Weights of a small mixture-of-experts language model, trained from scratch on English Wikipedia.
Size: 16 layers, width 192.
Training: a variant of SOAP for the experts, 546M tokens, 4359 steps.
Below are experts of layer 4 (counted from 0) of a mixture-of-experts language model. Rows are named router (the router's row for the expert), down (a neuron's output weights, with its number) and show model dimensions 64-127. Each number is 128 + 32 x the weight over its row's rms, rounded and kept within 0 to 255. Numbers have three digits each.
After each expert's rows: "comes before" lists some tokens at least twice as common just after its tokens as in all text. This comes from a sample of Wikipedia text that the model never trained on. Tokens count by the router's weight.

# expert 6
router:157149132113128184110103131182116131143144159165105149104097057134120182174167079137204119148122122139130102134151100129168129088100158070182157147211149149084171131129162175084173138098141146
down36:125087167125147159092101141156125174131123078167105118100153164121132161139194165140109153183129106117155117121149147139117136114122104124135045142192158089195127223127062082092072116141099100
down37:091189129137122157142076133107159064068101146140127193095108091142098092149153123156204106139139088133109101095129131154123115149189153117120127060105155227113105119096097099103155108200104112
down38:193123129102137068087168129101057114125119124126086086146185152111117163104154134148152075146121138071148114077136133112125106083118129149161119148142239110100108127086140081170177099070136132
down39:108166152129158065078155146128123145118103136136112146092085116125104179199108177142068105122126153117180136125123133129131192166176119122129122121087144133153114109129131165098096146130075116
down40:119103057136133125133125105111090150197109103126059121136155128157143150165125177150103116157121088153117124066142161151116143158119063182152187113145120158151080098134118147180135142142130153
down41:109136131167162094127094108128108117084108074180147150075125172168125168137072100108092152118115111144187123088105082114139133106143138108158121066142094138081115116126148148106161099163162187
down42:092118090127066149132145068145119158135118131141138111054111124160098116112129177119158143176097084157081085124095154164083128145124190153076138105094099092104122121133125102096136135126188093
down43:172099152157079162087140111155145094185051131096169134148155125108105129129126102151150103154056141142143169087087099142127121062149162127133124154111194157077146111089102116097098099159110154
down44:155134143147104174112165139120129090128187113107095171141192137150165097081154146120110122138158174134116169146138107105143094163134129108136145091107186118150182147110094141175142073090133167
down45:106104116133183136141128129093094158131111160157151177159127130137139146148123127127088142128143167133205139104149130095117130158067114110080103136143144124115147148194138132073109131120112066
down46:138162077141102122093155085130106154200094064170114162137120095107145129111157128108166113104096173129122190135083096127136143160139134125149142171165129132115124115064147108149158137124144166
down47:207146109108131104065177167164155083149116200119053090132148149153143125086143162129119162117114109139116118104153139142146140105142151113094133107105123153057161159141134126074126174146134155
down48:121138153140070154110153054143076074156076129088169103145155137155080141119140145069171103172136096131125193111126171169136110120120147112112095156105143119131167151139092151087142139125089127
down49:103079174136119114083131159131148076126129142173168117149115094130135107174133131129116113181137118130124121145097100058071123111111181119164177057081120148131120115100165128107132147071105171
down50:195140118158100164125177156140092116096108161120133140109091124085130132174092130091139139114125126165147135123082124121075130138096148107176118133066150149152142112101120080077150166179105178
down51:170153143088101097146080149153153130128089102105096135146124120094139145054103167137138167099101084125065143218195179145069148181157191095103140143188198205121125095105111114110134135120163145
down52:102077175171108160099151166158155115079160122118123074091129124156115104095138146121050157180189191113138176134182125066106115135131162142112099138137125129116131217138079129182187157152112094
down53:159131147087092073135156148111116170116135074138189095072146114112137120156096106151086104034113133122150061060109089119092124159133115180114080129063134128130154079092114111122127099140096107
down54:102140092107156183117153154178126152143126095086157105128098123106084103092149115158041167111205101173118155155154134129089178154139167094134115090146127147092140126146112090167100094110142133
down55:142109139084084126109122165087102091135182187085128120118057132157116052112083136085135098099194177160100137128143087145105101167101144198069116143133113154161131137133104128158130133129079160
down56:160175163133130140165162110102149168129129128114174105097142105163124159100096127119151156047094100041090078083135167112109173155135164131134133145134122145142076110124085140084109076159112123
down57:098145085151135116190126130126130091112199133166100128119132160090096138188170146127114108155150116166158164104131111040155129119085188093119119166084161101128112152143080199120143096100071127
down58:127111134134119189117188191088142152128070142090102070108105121100108115110087097179082120095102091079105114145150130122116166128146084137134128123153103158115167149108150100197171118155170096
down59:125083151120149111091127155077093173147119135210149159096125197138146117111142066129133108060105182063140116101144095170096102141165163112158082148145090145104165122114123149147107081196144123
down60:127135202143131147121151128142177100142149106172136090129117157125143136175111173112121144162109100122208176105126107095149122151146174051148125089096158115118096083139071072170116095117089096
down61:079118165119138098180079207126117137121167076122120139174089104153184139139048053129125061154134143125115112127096117159123094124132098169154080113138128105090119112092127096126106161164145131
down62:136199152093141134141177202160129098086082172080109146121192139169119098163168120174114112135097139103125110153144102066130166095066139149150079112088102165160153095163102139075181134127112101
down63:141130134122110146171167148074154115115080149139134117072189130085151083154178062145137135151164128015178110197107150123116138077104137135141128116138125067156158144102090142069156102149171155
down64:064171160143145054097151160111127125115129140176142140124121120134121149145123106075156155125130155089091141123077075083125132116156162140168137095135078106100126142144171211137110160102130105
down65:121122096123127115089099142176110117137179120132130123125161083124079130115148246169114115160178093154095157159083215080141147145084136164138134083124166067141115187102103159116123060163110172
down66:096146186157123148110209101140166148109144126154060095167146123159136089107111079124108124109169080135142141138163217153096153180146132116130134172122086149144109131136141120129141166148096084
down67:173147076098142176142129102015092125170117077121114149167096154111145093105169124107137078132109158163193201099065207150037158133119076135115129126071094135157108151105172169096105168084156044
down68:122139160144044094117172133108181148107145174172098164094114152178117222125122177125162136117156187101124058158089092203138133106121104169137163123148167151133139164138090105109127123145148132
down69:161168096073124132177122140097109171106168165056160188123169108076128149147118149111115081180163111141099096140089128137112132139135048151150133152113183119097134112119150105104090089113172106
down70:124089110070117120112093159167138126184169118152111144088162140118089160098099134143095180139115130177143128120137122166188148122151114108119112173128111110112116084107109140185198080175164119
down71:092052137124174089140149133163149141112118146155138169118108107151144117145160089157048093099166184135129102102174177183128092094161077143107111121148148135133113122130134100155177092133132115
down72:142134117133183136143129174160121113151158142101087126108159152173175076143109125138113141182167140152150114161050202147119150209124094145132087117095157150146126147161120147091114143179117088
down73:117059148126105135185131101078135113111136114105169160129103165107174146070128135132116193119155120108127101138076130071096109134105098154081146204129105105139113123156114094066061102116144126
down74:153139128110115111143085193148152143170150144108109170098107094071106125163132107119153128095164148142094086133147129170083111184134104110111102113138148180145158108100090098122153087156183109
comes before: " | ", " |", "% |", "% | ", "°N ", "; "

# expert 4
router:105107134069172124210172146093107143167148091097098081145112139114098129180040116139171124161130169045126063173128122146113091114153163108125075127149173111161117095168122133094078175141166134
down36:129074107126090138122123147113079161118063153114103110091146174195124115163156129144146140171150181149165111097106132130133142063138127136163115117085107161153179142098131197094086121173127158
down37:132104143111089185104106129115121153136122138149110135166126161106163076170143077145066141060147171142145039145160152158171112137062092097125131147135192164162071148110104149120148164058137088
down38:113040107164170142164136113144093106086134128164152198082109144142146082109111119180099139099179154146111205137090129171129168141145100168154152175122151202100115123148098215132171107099111155
down39:094113152160102158152131103105110105177063132110115203160146083144169160169143117127152148110136149221144106160135089144148165110111190133058161097172122116099146143133139151166131102129105203
down40:092143146170171045154171088140150109122130137134130115181111133127124149102151102085095080092085119095136146104072212156180150101109124178134116184128131141121107070110143200114163129175132111
down41:152094150148125139188220103185168159126121118121145117157172137117106129099181119130166137094117135129148136125123111108094155153159135153110136100109145144152121077109101177141079182106080128
down42:114157135047140125105068116077106102129106125092072081159079135114124139125136103159113194143159186102099171187083129135119181158109194130158121088060146151136125171169113120100156109102172128
down43:150134095089132052088149062119080192116181135151099033141148166175148135134127124147134172127135139137123136173072147160102079125168138090124115111082107085128093112163062109122139095175084135
down44:164140130147130106112131132170095098156145164158180126094103149136128121111125114097166131131183151128083147123150082105119120154100127087082146157150165143140129177086166147178117065163103156
down45:161124132091130089115107107120155150129159113134107125152072077083068161136132116161137141137166092134144157098167139127185090028103097150132106143151116104114174098125138131127090130169072188
down46:141139138120088130144089084169159138138130130108124104173132112146171137151105126150149126099139118120089105111143122204160156152239151125165182166159152143062129097131091108129193083076165172
down47:115135127106143156119153104106122235157138137161134139051131086181149113135159151147084073078124141093108114081139186159099173100125137165055083101156118145113141114142091103113127128166086181
down48:088093150114115142153091096058147111159078165087142131162135123124108139121190091103094098139110160164119137110175097128091160165089139170117126120123077185169104134096154121146140135145111141
down49:049168049084136102157075109139140119131156189167131106123141152129129101122143124133165138130191106133104149147157082130203097166139106089146101134105146118101102158154088180102155087176138124
down50:136113126136095102118152094080093118207090141163073131109052114054100178126130115100101168119124108122135122140144051095103139094127095093119139126068090129184085104113130166158144079147110144
down51:162179139144124120132106159097145143128074145085214155089088148080160146113089141119095125116089120126148156132138127168126166116170121072098143141044137119129172137151103108191132083103137104
down52:162100130057122130100187135131171107099162119142189121096149128169126121147087106099155129102156087092167106143182123135109200159120108104174148080111105095187164172137156146090118132128161032
down53:184084128156110141133051100050118142079117148136186152087081154077121114117095111092119117152136098141189126068121083151158165175189084117160140162125120101178099123137142160159168093163122121
down54:141148140156111105189123074088176183098145116105185150167078110136161133152128112087140183087129133203159078112117091093125097121138076119116133139087097115082090158188144163143128156125144132
down55:192124138110159103199144131151164140152145082104098097076183071158182134110052119131138153125179078160087111115088087157161146118141193119100125185196124141160149200124121093157118108135154152
down56:124139148196172131141147093178111073126168189123082112124173106117090169169123144068145127086149090152073088106110127100130094145114115095079145086090129177097123139136127108161099127063156192
down57:144100167130108108102132171064122155129099168195155055159078112136207112123102116095155137143132165130078137084150109137141055142125114154164158080131171109125127050152199162136104111083105153
down58:146149135127056129139155146160087154117096093119116082147060102054107223134163159121143082149156148140120085155108143124124099096155083162115148107151101139162131102168112128125121071159108129
down59:120139134147101141129090123129155090131146136154103122131136141066084062147164143133119089130119116176149120118097162106112159106132145170095120072112100145154137100088127098117076226134104123
down60:067113135072135140089166077163094082159192146132184093132120145084130156108089140115057117163111123097117115143085101093149093094141145071123152175075107111109174153123140137120148127141082124
down61:128194073152149141174069163168123131113104122084157101175181097139141117093113092116167086143156107148117086120138149181134133117121147147192145171081184148141108132141126087133130119157144154
down62:121131049126112126168128159115117104131064151157186150080136068096144206112047119096151127106131160079087100093111169119161122123085120136092132120063116125114162146147134130130145134133109156
down63:135156148117138070090107126104099125104125120130129217120134198104141112080141161089152188076160092149105157203118173133148124111134171158160156125093149140126108130115145138072144168177080162
down64:146125118139127045109170125187152162133095168105123107173102107135093138153052140177106067086123114080190153145147094150093133146193113102103176181103119117149127154133114136111119126070129075
down65:129117147103118143109129154132148123125159081070119108195164120181159140089099147062129142054165129142118123172095136170177130130153103138123117065191128109072131130080136120153155119109146135
down66:135111118118140079155126148114106094103127131153144188120164175143151119142104068074159081129167179136085093107085152116125076128121144185113112090132157118099162094106164184189117143140140169
down67:137125156137127093170164158158037144158122147103128080089144099103128144106124119156088167124170165091209218137150159099046187084102118109099161122134136139105101119118116160140088105127134159
down68:146092146152151138115204140106111131120142105115142158085122202127132132153147138112079097163164112113113116158120145084163129130092129129140172148090190126047139171178192076083081114129178121
down69:114138106147137167131185167170156104148102181130136113127129088219140141089133107106166150093124114128143181175205119103117162167131118116136167146167135155104160138106094058109205132106104148
down70:094112123157157065164094140168092106094053135111086142177122107098118128040105116170149101148137107158132122186121199125127117095163160109107158104145120124144179129142153116065105167134126091
down71:141200106149183107158113138129148137165058152143134167160113142103074146149164171152153153125146169138150151138155091130129087118139127122089141145123113119156156120104138089114172103166108093
down72:144093117114166160153111117158139154137087136140087077133120147121122112041123112106113113146103201132109175149141076099143208109177128137094159069132174112156100136104135116066114176137141151
down73:107143069138107173138169117154075157054113152118122128169146168106117133105151101081149137113146188145193142088074127136093142124126141195080152116142058132136117119125126106038137106131139086
down74:063124151095138120087083133080144102157114103154095157172127162108159159072144197146164083113103143176107123047093175123144086170154117128076127174144113152128123152133118115077122156060101082
comes before: ", ", ":", ".", "–", " |", " | "

# expert 14
router:112119191122091091180108096136077140129110143150097116141072141135147134116086143131143117163141143102132102084128173123119097109121110100085146148068074186125164144154123157159089146125156104
down0:123164154140048138137168087147100193135218106130170076118166125113098166108123131132114078163149143134141118152116122138133094133131180136102067128129155130158110125114072091135097170121108122
down1:133093081128107105186062115136167167141184107146102181127096120164135159081111124091148113047124127164160106151136125107153109092120153140099085191173144074121154075085151168105084132149108111
down2:020121115091136128138144068105149138116128182114167137161161161187133113089167090068076240118090105142127157169100152112213146090113093092139062158078097213173097095137116130118125086145089115
down3:151155150118129211127114164081075217095129134084146113143145104152066181111104117141096095165061109149087170109130072062181174090163080192155101132136105131178121162196171143160134111131109130
down4:131111171149147103105202095131175086132158171152069128210130135105099130124083108140128116125072124145081146088143160108166109125124114107107158124125187141157180079123122088112110103102120118
down5:150137158106131056135137056074125113114133083196107155074100119126154218140101085117150184167134085129149136156090163121215107063124113145083097137139091109111140137104118185120128123093065105
down6:159134110127103113093120132105109116051126079149109096128056090120149099128093140038194118102092075164101120130073184111169126124110151097096147149076126152093120126115102062178155163091101074
down7:099147114122112135087093058144122146068121159223100125127131191137120141196130130141164118101143138117128189101125133135118101107086143098112105131164147150133155186155112127103104034116142166
down8:132173148165114101093136124155141125159109101114145132094091103153137072099159038113127098046069121175138110081165135066103044107133090112119149101128091136137121149099074098122111100138058110
down9:134180142143108120186190121144070132117123120109090110163140154168074122139052108174110149178108109118104166144084145135101082141147136139132106112139158106189124117132179085106123115113183093
down10:152124128051151149216063152153119159113207174151100104094138133067137149150077070087153113160148151120136137126134157112142110106123135156129133150137082129152183140203158156140148181125147167
down11:121128130201156125170103149145075153169109221149147108090118192103106119144147110115140133133169143187139110134116182130089131163139120114089099132095163083116130122090120116095126150147173130
down12:144133172079121126147129115094131113121165141099093089115093153151114155111119140062115154111162060103145102136111180114135115215102152116161127143123179135101111137157127100108149122117164134
down13:151076114110103070129170126090126129106101086139061124107073217149170151136111105168137184141139205156137179121177094133106116127119080118151143097178126117120146169148113153144091139159108036
down14:143145131157151124134123174194140175170166147113122138135183153161179156137172145131137117110162091125146135156143127121184188097088063120120152154198112136154197149105132171127175122169175134
down15:127130130114117118161097176091122088135122177122112106106132173173128082178115132069089185168108152121143145117143144140131117068090134083080109009132109161185170063063146122146162131118133133
down16:177103110127088203144188129098156168155167102092118180146200106135172126103130106073077091189188093109071103091136130098108102119149133105143097130092154059134149126089151151112105186124170158
down17:139115132182115139104135118093107136125149142109078176114151148095154155193140125086165143138116097117075152094190129080082117140110122100129117120160121081131078113100127164133132128103114128
down18:103117079132131173142217176126096191076106137096153114114166101109155113087126141120133149134080123144116098144120106150099142143170105123165164172181137138131095130144125146127156133142072096
down19:116128089124122162130125116177177128084177115102142098095185145099106126073146101111182104107156116189117157186152155163149157141103127113174129129113136116177119134158080132076058101126069109
down20:175185173119148149174110113155147097071177153210143122119116132122125175102105150069157159114064144072167158112134175114187101159100127101132188174184099136147180082085121070153139129155149175
down21:145116066143144137099149109164171140137108109100117142179179165165190154135061173115145104178146055178105181132153140138158108099142143091137084092136081125122121107144147131126170146178078171
down22:153119130154172150121110107100126124062081121119165124155137121141136134114104142127077169189113129104135100086145079113116185144099109114125119119158126110142184051162121100149142187143120109
down23:125107132158086150115112148105163087140136137142130068114102153155164127135153111108156108133121129108150086143080160141115138126098132168046217139114180104169163106108130172042131172013103140
down24:143148171084142170074080184185101180110135125143118096133148167122146109157133048098080147140176157131179126117115162079116147142137107183115110202139076150116163149123080155208125184157146148
down25:136070161095165157110084111153131131105108122133130060128075145101123090114105099137129092124143127126181155123160134111158140133168150158067189094134097113131185130048148138127131182098123089
down26:182139131088126149147225112122113100116113146123150165078200151102122172048160168130111119121134086128128095123169093083093158114110162089143062150097162099164088150142092147125124108118148175
down27:166137134143218124140154106121094117153160136082026149170135130176164189127172141120106117119160070121143118103160138142102116099115058148138082173151124131070152117192119140095162125124098090
down28:133078089113124171161087073104190173117091162164176079091111148096211109169083073132150095131096135145165180142153076111149158120211117157083123133173136155201198182098170129134136146145121129
down29:058085174155166148144144172181122100170112092146080178113170150104108126110162094161127148103195049140141180144157132108137146079084158085165189138099142164101209159107112101121095114108172097
down30:122106103133097182130122130181136166103186162115111162129137133222099080114193114146145123124110104143112112207113106061124110142144202142157207105163136139111151154140113117092091156115133093
down31:130149112102109093139076128108051064095155131190199132118133138134171134064140135156104181054117119179096069187094113156176085144115106106045164146115155140118111138123103115078135135153085079
down32:127149177181170173152127066074156145080099160124109118118116080107116128097079063145151137168121152110109171140098152075181113115147095123134116182194072126144114145135110135083134138110135143
down33:155190128092154143112093150118123141163167164106136134127141074129105172142202132150126213160103077056128070147131074123148161099126112124122108111149179114130123102140114136113141108103114181
down34:171106110081073160109089116051171185094124116075075157134126117161116075100122109114152083129144119137149072131105111136068117136129151061117106156112123114094071162071108115090135105078160144
down35:160162138069120156138112102112074081158186117173107136148110154149127137161162114171182134118110130152130094112108189122161131158093094141152113111135184063106194163079124113144066086080138174
down36:158096135143127098164084104142082120132156129129106126113137078085112095149188127129146176157076151136108068113106137165198095180142129145104115125163200132129106146128114129127070113169129077
down37:120165143099132135084166164157106105166051134145106097090100128149181148129117167109136190154050121109185203138108114123175167091061097151150157104167121165119225137160169154156107120179137145
down38:093173113148095126097162119114134135158208109084082131155143189232139204095183139123104135196149101156098108067178114095155156125103063086102096168066125103089143142101127119152156113112145127
comes before: "\n\n", " The", " He", " In ", " In", " This"

# expert 11
router:135111153093144133178158127151121137135133143175129173109144147125151079065135125133114148150101120160182157080138076147116109109180116128073130109091137136150157131147142093148128159063067159
down0:146162088131104190063171090117079124156095144163078135099161100103108122145157101163162111142105105128115079152216072165139101122110163132217126125125092143163103092145134198116108115124143101
down1:150150221144059115115131146101118086151077138090158156105135112154115170125066129172136159128115125060119204126154104175168120122087089151073189098158186155131085117128087115166131097163092150
down2:146102144106186191086167111125110111139124139073073150185154122099149131139138154104098075162087160104160166206093172077111099082112143120152192028143173117094092118130116159179142104108152081
down3:176182127071173127111142086135146132141087118115161171082183124103192122102101129083154122082081207163094113105130116127160130120114069143088195135186130138155122144137172118096171081121144127
down4:178141124071098108129130167099153179095094081142202127108167169093117102136156121129092115142110121158099115122113140124146151111127172118076100150111139093182115153121141144100182081115113108
down5:097120133156154109083113085092102124094110118133164094081112105156119158191122111111110139125111108119140067173138120220131128176112192117161104118122120103170146122160082172117185114140201137
down6:131147182102136091204149154140086121107054122148081105121145097137135139135097106145162103129121176111198102120077159202180144098145144153135073144153122148158121137063150154114163114161122102
down7:067136080113124083172138154085163122136121103118192138145079113162078125125067120169107153140124104089107095112108096059143150082138062118126161108135135096139101154094139162104124079155176168
down8:150120097164169085128160102156099159215102082087100171153087129160068163131115138108086103138086109160143252121128088109096093113126095129148170172135106144100111147160142149158077118153065159
down9:078132160105122183094193199110142165128121107136165109106136083136164147149163151118111097169129133121143152135168177167081112176059080135142116105132126180190155119127126151126083130042122134
down10:111185116078136136110125094084150126065142124115116092190129122128141134104147124152100097146179137128154132165157209172140104072022088112083145113142100109112151147082131086113076157189163134
down11:200094158136106097161104124100070084182099140088129151112173122157182113164146137151134149126129095092189153130132111126117116073083127087142109118136148096179108148070133150149121120130063106
down12:195092072122128137133103098084193129089129163115100084067093062132068149139075091135085127137129110150106125091091147114176168126149079128156164140118162100149136184142081143129131163112137098
down13:142112136119121101137186093097130156095113121174096086133072126172092155192122143135129144146119098114177119161132170084149122170105205126174113134122176119127177123122102155054123134135127159
down14:072141130172080175046115115142080162074161097077185115126147133123110157073131171042172124134160051122089115159124089065105144140099115116150122148155150124150107119193067122134130132106147151
down15:144113096147146075105146114177107233098119093139106147151144142128137180154117108120131180148133174177114101123085124104175118160147113130143088168164098114179109116132136105118153084153115111
down16:123075163103113091142161125105080166125173153092121175138141156123146196071113148086078178131092131072132154137145105103102096160135136115175149113095114173104136175116154113114132116164119113
down17:173143093134127083119126111153152070153132166142090140135131154136085153110125161171163161116111126145179089141094075085055107108124129080120162090094092115086143085123138107106161120164124115
down18:099148146156202157075211190136128110113111141131121123097089138185109189112132150139111118143139167110099149132121153182105069175133116153127162047196125098161103139101113133128106103105145180
down19:129222171093168132109169161095124108175069123177125121193072146148100072145118134162094165098207124159071179113106154159144107131169170105086103120170126086123108137123156151120121162073157123
down20:133135174108118083162144122162074205140056110051126132158119106165091145092139132137150048126113080114161183166074105164092102142145217173164130137121110131107112157098143125144133095123143085
down21:156132105172156127080126095174114097147122113119111120115161090132165143143095121100131167144147114149150062158174095127068123132140168162131074095145110151068186124156080135151149130167156147
down22:150155145152117107116164150088154126111132114130169100144174137089148105144103152198124154131104138103137144114099145125131129128110086123129165135133146108175150092132085106120139155141082149
down23:106116127078097127130148137144047145138099127137180044126131113128131098180124117081099150134130145143117133138114080151129091189119178149142187109100101165166102072124098113162153125145147140
down24:144176174168178128150090111132105134170028201110102109136112076129146139144128166137089189167118189083141149132175138114145139108156149175197080066103137155140184131099139169098133139167139135
down25:165100091110123141155066100124133166160081056080157075133081102164087151171107151172136091122100089152122097108148140089109128117163111119091150117131153073151166162115110081108147099085105138
down26:168150147051139069136081134105070105135158129117131103117152127089093072113117136098098101096151149074139117157172138094090123104146120102137086115136079164165111124118141164127109150096135103
down27:117074113121130096088141105139094174142140105136175173159170072122147091111137161097151170195043124146130129119126139121122147117148087118033156167115124117108095178164175069136202115108108064
down28:180120127048131140208144132049117101130121114153142109106146108121125098117089082164090146103141116156121136150141126114117173056101174108158097193108129124102164121168065108112180146143101160
down29:113085075124070123131065089140120109156120125120162156052140109099143084193112172149160087139173134125161136111111166156130087133172157062092139182097135085119114113155060125135082159094103122
down30:168134176095114098077128125132099125189095132130178120092123164111131111153178158083180084118144141162068138170139117096117147164154109174133131119146139089156124140147121136185139103074178137
down31:088144065155159130106139082181135164120126161195091134088092168137123210130121136113173093163158133105164148114080109141129122123083123149124113149117176120169107124111193087134131162104136167
down32:142145133067162142107075168142155173131101131112140137161046104145148103118124111158133166098161162176082143100100105134160158066168153130093226144145092075131114098141177100127115088198104098
down33:127120138071112134091104116114116128027124102112135143164164133148121146204144093123119107141111183098175163088145125136144135107086128077111112116159126107106129192152124140126163120090129140
down34:103157077103110103081085159114114177067120113139124066124135107107168149132114145184103082144094140067141189107121123097136147102114151101061129148123136137124098157155161120137062125066132152
down35:099101094099129120176112145121082107138122060099134144094143103156114080102125129175178116168148049110081157137112054092126163114112116113172165166100156146188180151080135152138177170142129147
down36:110160132149148132128191189093124179124143157077156126089082131111069122091155112181145167138106111114131169151130172091148139111159116106164155140110112181120073141100098124138136091168114153
down37:139084164090055100133146127086127202110142128108150124080144143125076137151121163136178111152103100143132102105151096110130173124090155161126140176187100150086113110136128126162132085152147137
down38:145067124100151153184139121160068103143166153115155147163077136067096131145067098146053154139175162087166148147161134138123155110115131134110147168114194143101169119114106114135073169128073178
comes before: "1", "\n\n", "2", "}", "3", "a"

# expert 26
router:188048089093131170123171126140168152151134151122123181141149180112126109115135118118147198178092132084152130077111105095112086114165079144100152191123187134152135131159127162130130136090079147
down36:050120067111136066186157138170100136164051101161183065130149115152114145101139151085120102152099080078110110121055127074148133146132135141105117111091134143161122145114134127156142114123169159
down37:138096083182150123160153118166073122146134098142157225123096089089147123184177084053073106111111110139154138141129066105117125097154117141130107088109145130093114141117110136066084079086069129
down38:194146163139159119132129097156139140081142124121130087102064136096089119161127140053078139108075107144113133085091114126196122126094100090094134149129156138099121081148155130140151111137128085
down39:113111164102157140111130127133165079197048094090173063158087150152103134116126141100075147130168164112163131096142148153111113085146095115106165138120089090159159078108182182114082119104119082
down40:094107109165133173108178142124105125103117175107176167076192127121139197063147154186060119088129173065145181115122133160123108248119130163156160072166144168133167152127193133116128103107150073
down41:140117147131163000136165109141158101102104125100143078143162107156075094166109118176053138131164140109125076120170143095138111142180172091129135152125134101137119134102099130092143112110100087
down42:113110109169106154117155121133146159133110122111101115120120080158164104080153096128084109195019153102159128072143137137120097070130131131164191128115151070102143149158115141145125089150148092
down43:187143158084172116156097103124119184134164158166154119146119165123104102130142127159138105117116124171135163165097073154090128145155055122066153183143158167140128116113103087173073193038096107
down44:108115142093188147153100076116092117167104057163117129132140134175119104147068114092139085096136058128166140166151131120187088111175123135157162162121134139095154136104135095162118117167094073
down45:097120153152110132140158163146131075089088132073167105129109082126090108116168142166137119156065079073071110114115113154150093100092140069187127155122130104207125111120140095145109098122149120
down46:112117146151142141150117117060164159140143138165130185193078096155115194128153119116150174118141122147084092133163104090094174133120158110085135096132117211160196121116144120130205098133135108
down47:097077107140079120123104129146153099127131066127128147166114141170169098170106110107072147090081127110149155145132082089184132158116063112100114097135092114054073096134163118090108129123070177
down48:185168095033089090137120151122177109101139127141076105200139135111117096111084133145139096032162066055141180114097139126104101140135160101144178090155116135137103116110081118128141154146133200
down49:129144094132102128164070153155170129077128178109128183125154122106149126177124107124169096151135113074120083091097131117148161115175124094195151093166163103116106121149131115147115166156128104
down50:135115103125103157166157103112167116125183189155115096173183074149134116174107144111131106143104100123150158103106159006129158121081120110109113147116123123182186079162104161149210165110128154
down51:138107137104125169172131110133150117117135100131163192086122078140134191137160156154104121114174137104136167120109159117096154136063198093179101143152140118139119120137119159129096113144115114
down52:122118109128127096125082119138132175139116110123157156159061129122119120149096074080082151231177150051179092173159066126145120143121064087124137112155116130152134105117126162083169162160107110
down53:137145173126119103124149132160096105156070156154155148119187091105122137098207109184142144121134125125098133111172119105125082145147138204058127097136145146140199143144129055164154155092151132
down54:095158119149099125147110097107112179079131100142189114113155137149112135139142059132128099138080102119108140117145163124187164087092115136155131102134123125201204167102066169172082150112158080
down55:159072114135096115118112133146175154130111114123134160131104120137168165158120127105128212173129103069180127109109138100160164148102149137139090157102059122104163062125076129113056147166140132
down56:126116153057117119075119148153083120106110152126103127098108090155153096116174075152139103144125137176137075127165076174152168165135142156104145139175123091123112154094138173058110119142093157
down57:191083214104122100102174152127098101146117139097152153150132102104105160148142111113091107129110093169112107168122173147126141132092089150096123047113163205186199142119112121120162128090123113
down58:151109117111138162150080114085189112174140122134168170111169118149139105177136079131135158082134143138187164111099119115123111141133134166149143085125130159124136156089146105078098088120133170
down59:164079175132124151148149122122115079092148082113173135206158138092146145139157136149104113155181106127178163114133108137122111152128141170074129169223170073173123149086130106136068100185155120
down60:120137120170127192148143121131163198169143130131118142112125078121176169148074102129139109147146178101174203136086196116143084171101132053123147121105135139092096086159161140085103127108120138
down61:138149103121124162141163158146107152109123094087093154179138171137173166149167122177062125109109130114134167153087063180147130119096093095124179087138093175085123136131117140108123122100079074
down62:161137110150145112162150146116125098150120130119118162158100115173157139168065147118169072102102107128097165098134099132099148129150161140135170149097159111142145077113124119072164127113108117
down63:103165117124083054151094082145042104113175104142127128105161117114126129126093115113132141124196160145101102158114077139150161091151152122135163165130172094153091164094111106062190179215135134
down64:187137129077113130157160094121205127122124125094123125106155143189191111146114099095139127176084082103203143124153117141161124128155153115117165117064171133158154131108096111140115144144163203
down65:129125143086087148126103143107096094094139117097133110158179075069063105109115113086141116164102100183163110156115159107110121157094133137091119085073178065113141097116127112158101170082150086
down66:094068188105132108139088071156189136183117112097146118119166178110132149127159101119102100154097082115149080110121174119121091148200163176105118126153147155152134131057166163137120105163144077
down67:143177114193134100164126115129075081180129166067093085083102074149052180102074178139105156129101192127156134135142079100135084097117109142183176086106162083136124117180130110116123087164162192
down68:165061129131080070112106155176151092110128134159118130054144083101151107134220110115084118140189107065137086133141107121099116133110179052107187139118078088097129169153162150072098161169069111
down69:047212101106112134040153170158128158088108155146101139105101158168120131095156152163115147091093140089157136086156097171065087100118112144137071108125152101076148121153187171133189103153197150
down70:139061110146177081077119113122070143142094179149134106107170130113116155111126131119131091196145190107123125076193050159158108157124118142126075143173166066137169125111115071150159186090132105
down71:100121118101175128138101176080141083076133160136142132148166161147113193087119121161177099126176102121109146110093155141130136100154107172169093174136107179098114131145088149129116082111146157
down72:116136183141166155163098164120015102148169158119128095128162107155113116150071172159080137095117170121115066122129146145094128126154101143208107102110079101134088045089159144103075130181059146
down73:173137135145097089154120107075178139125172078166140127132126119084156115066108131185175158095142181194139117176142130120078141164095163095145125167147093086135115074150095146136191140207165112
down74:173085198168139124151111087132144110148149126128110114086105130105140110135085147075062188132103165156161138163153118086071151136107097124197150156143085082127125116110147155133173093174137082
comes before: "| ", "|", "-", "===", "=", "=="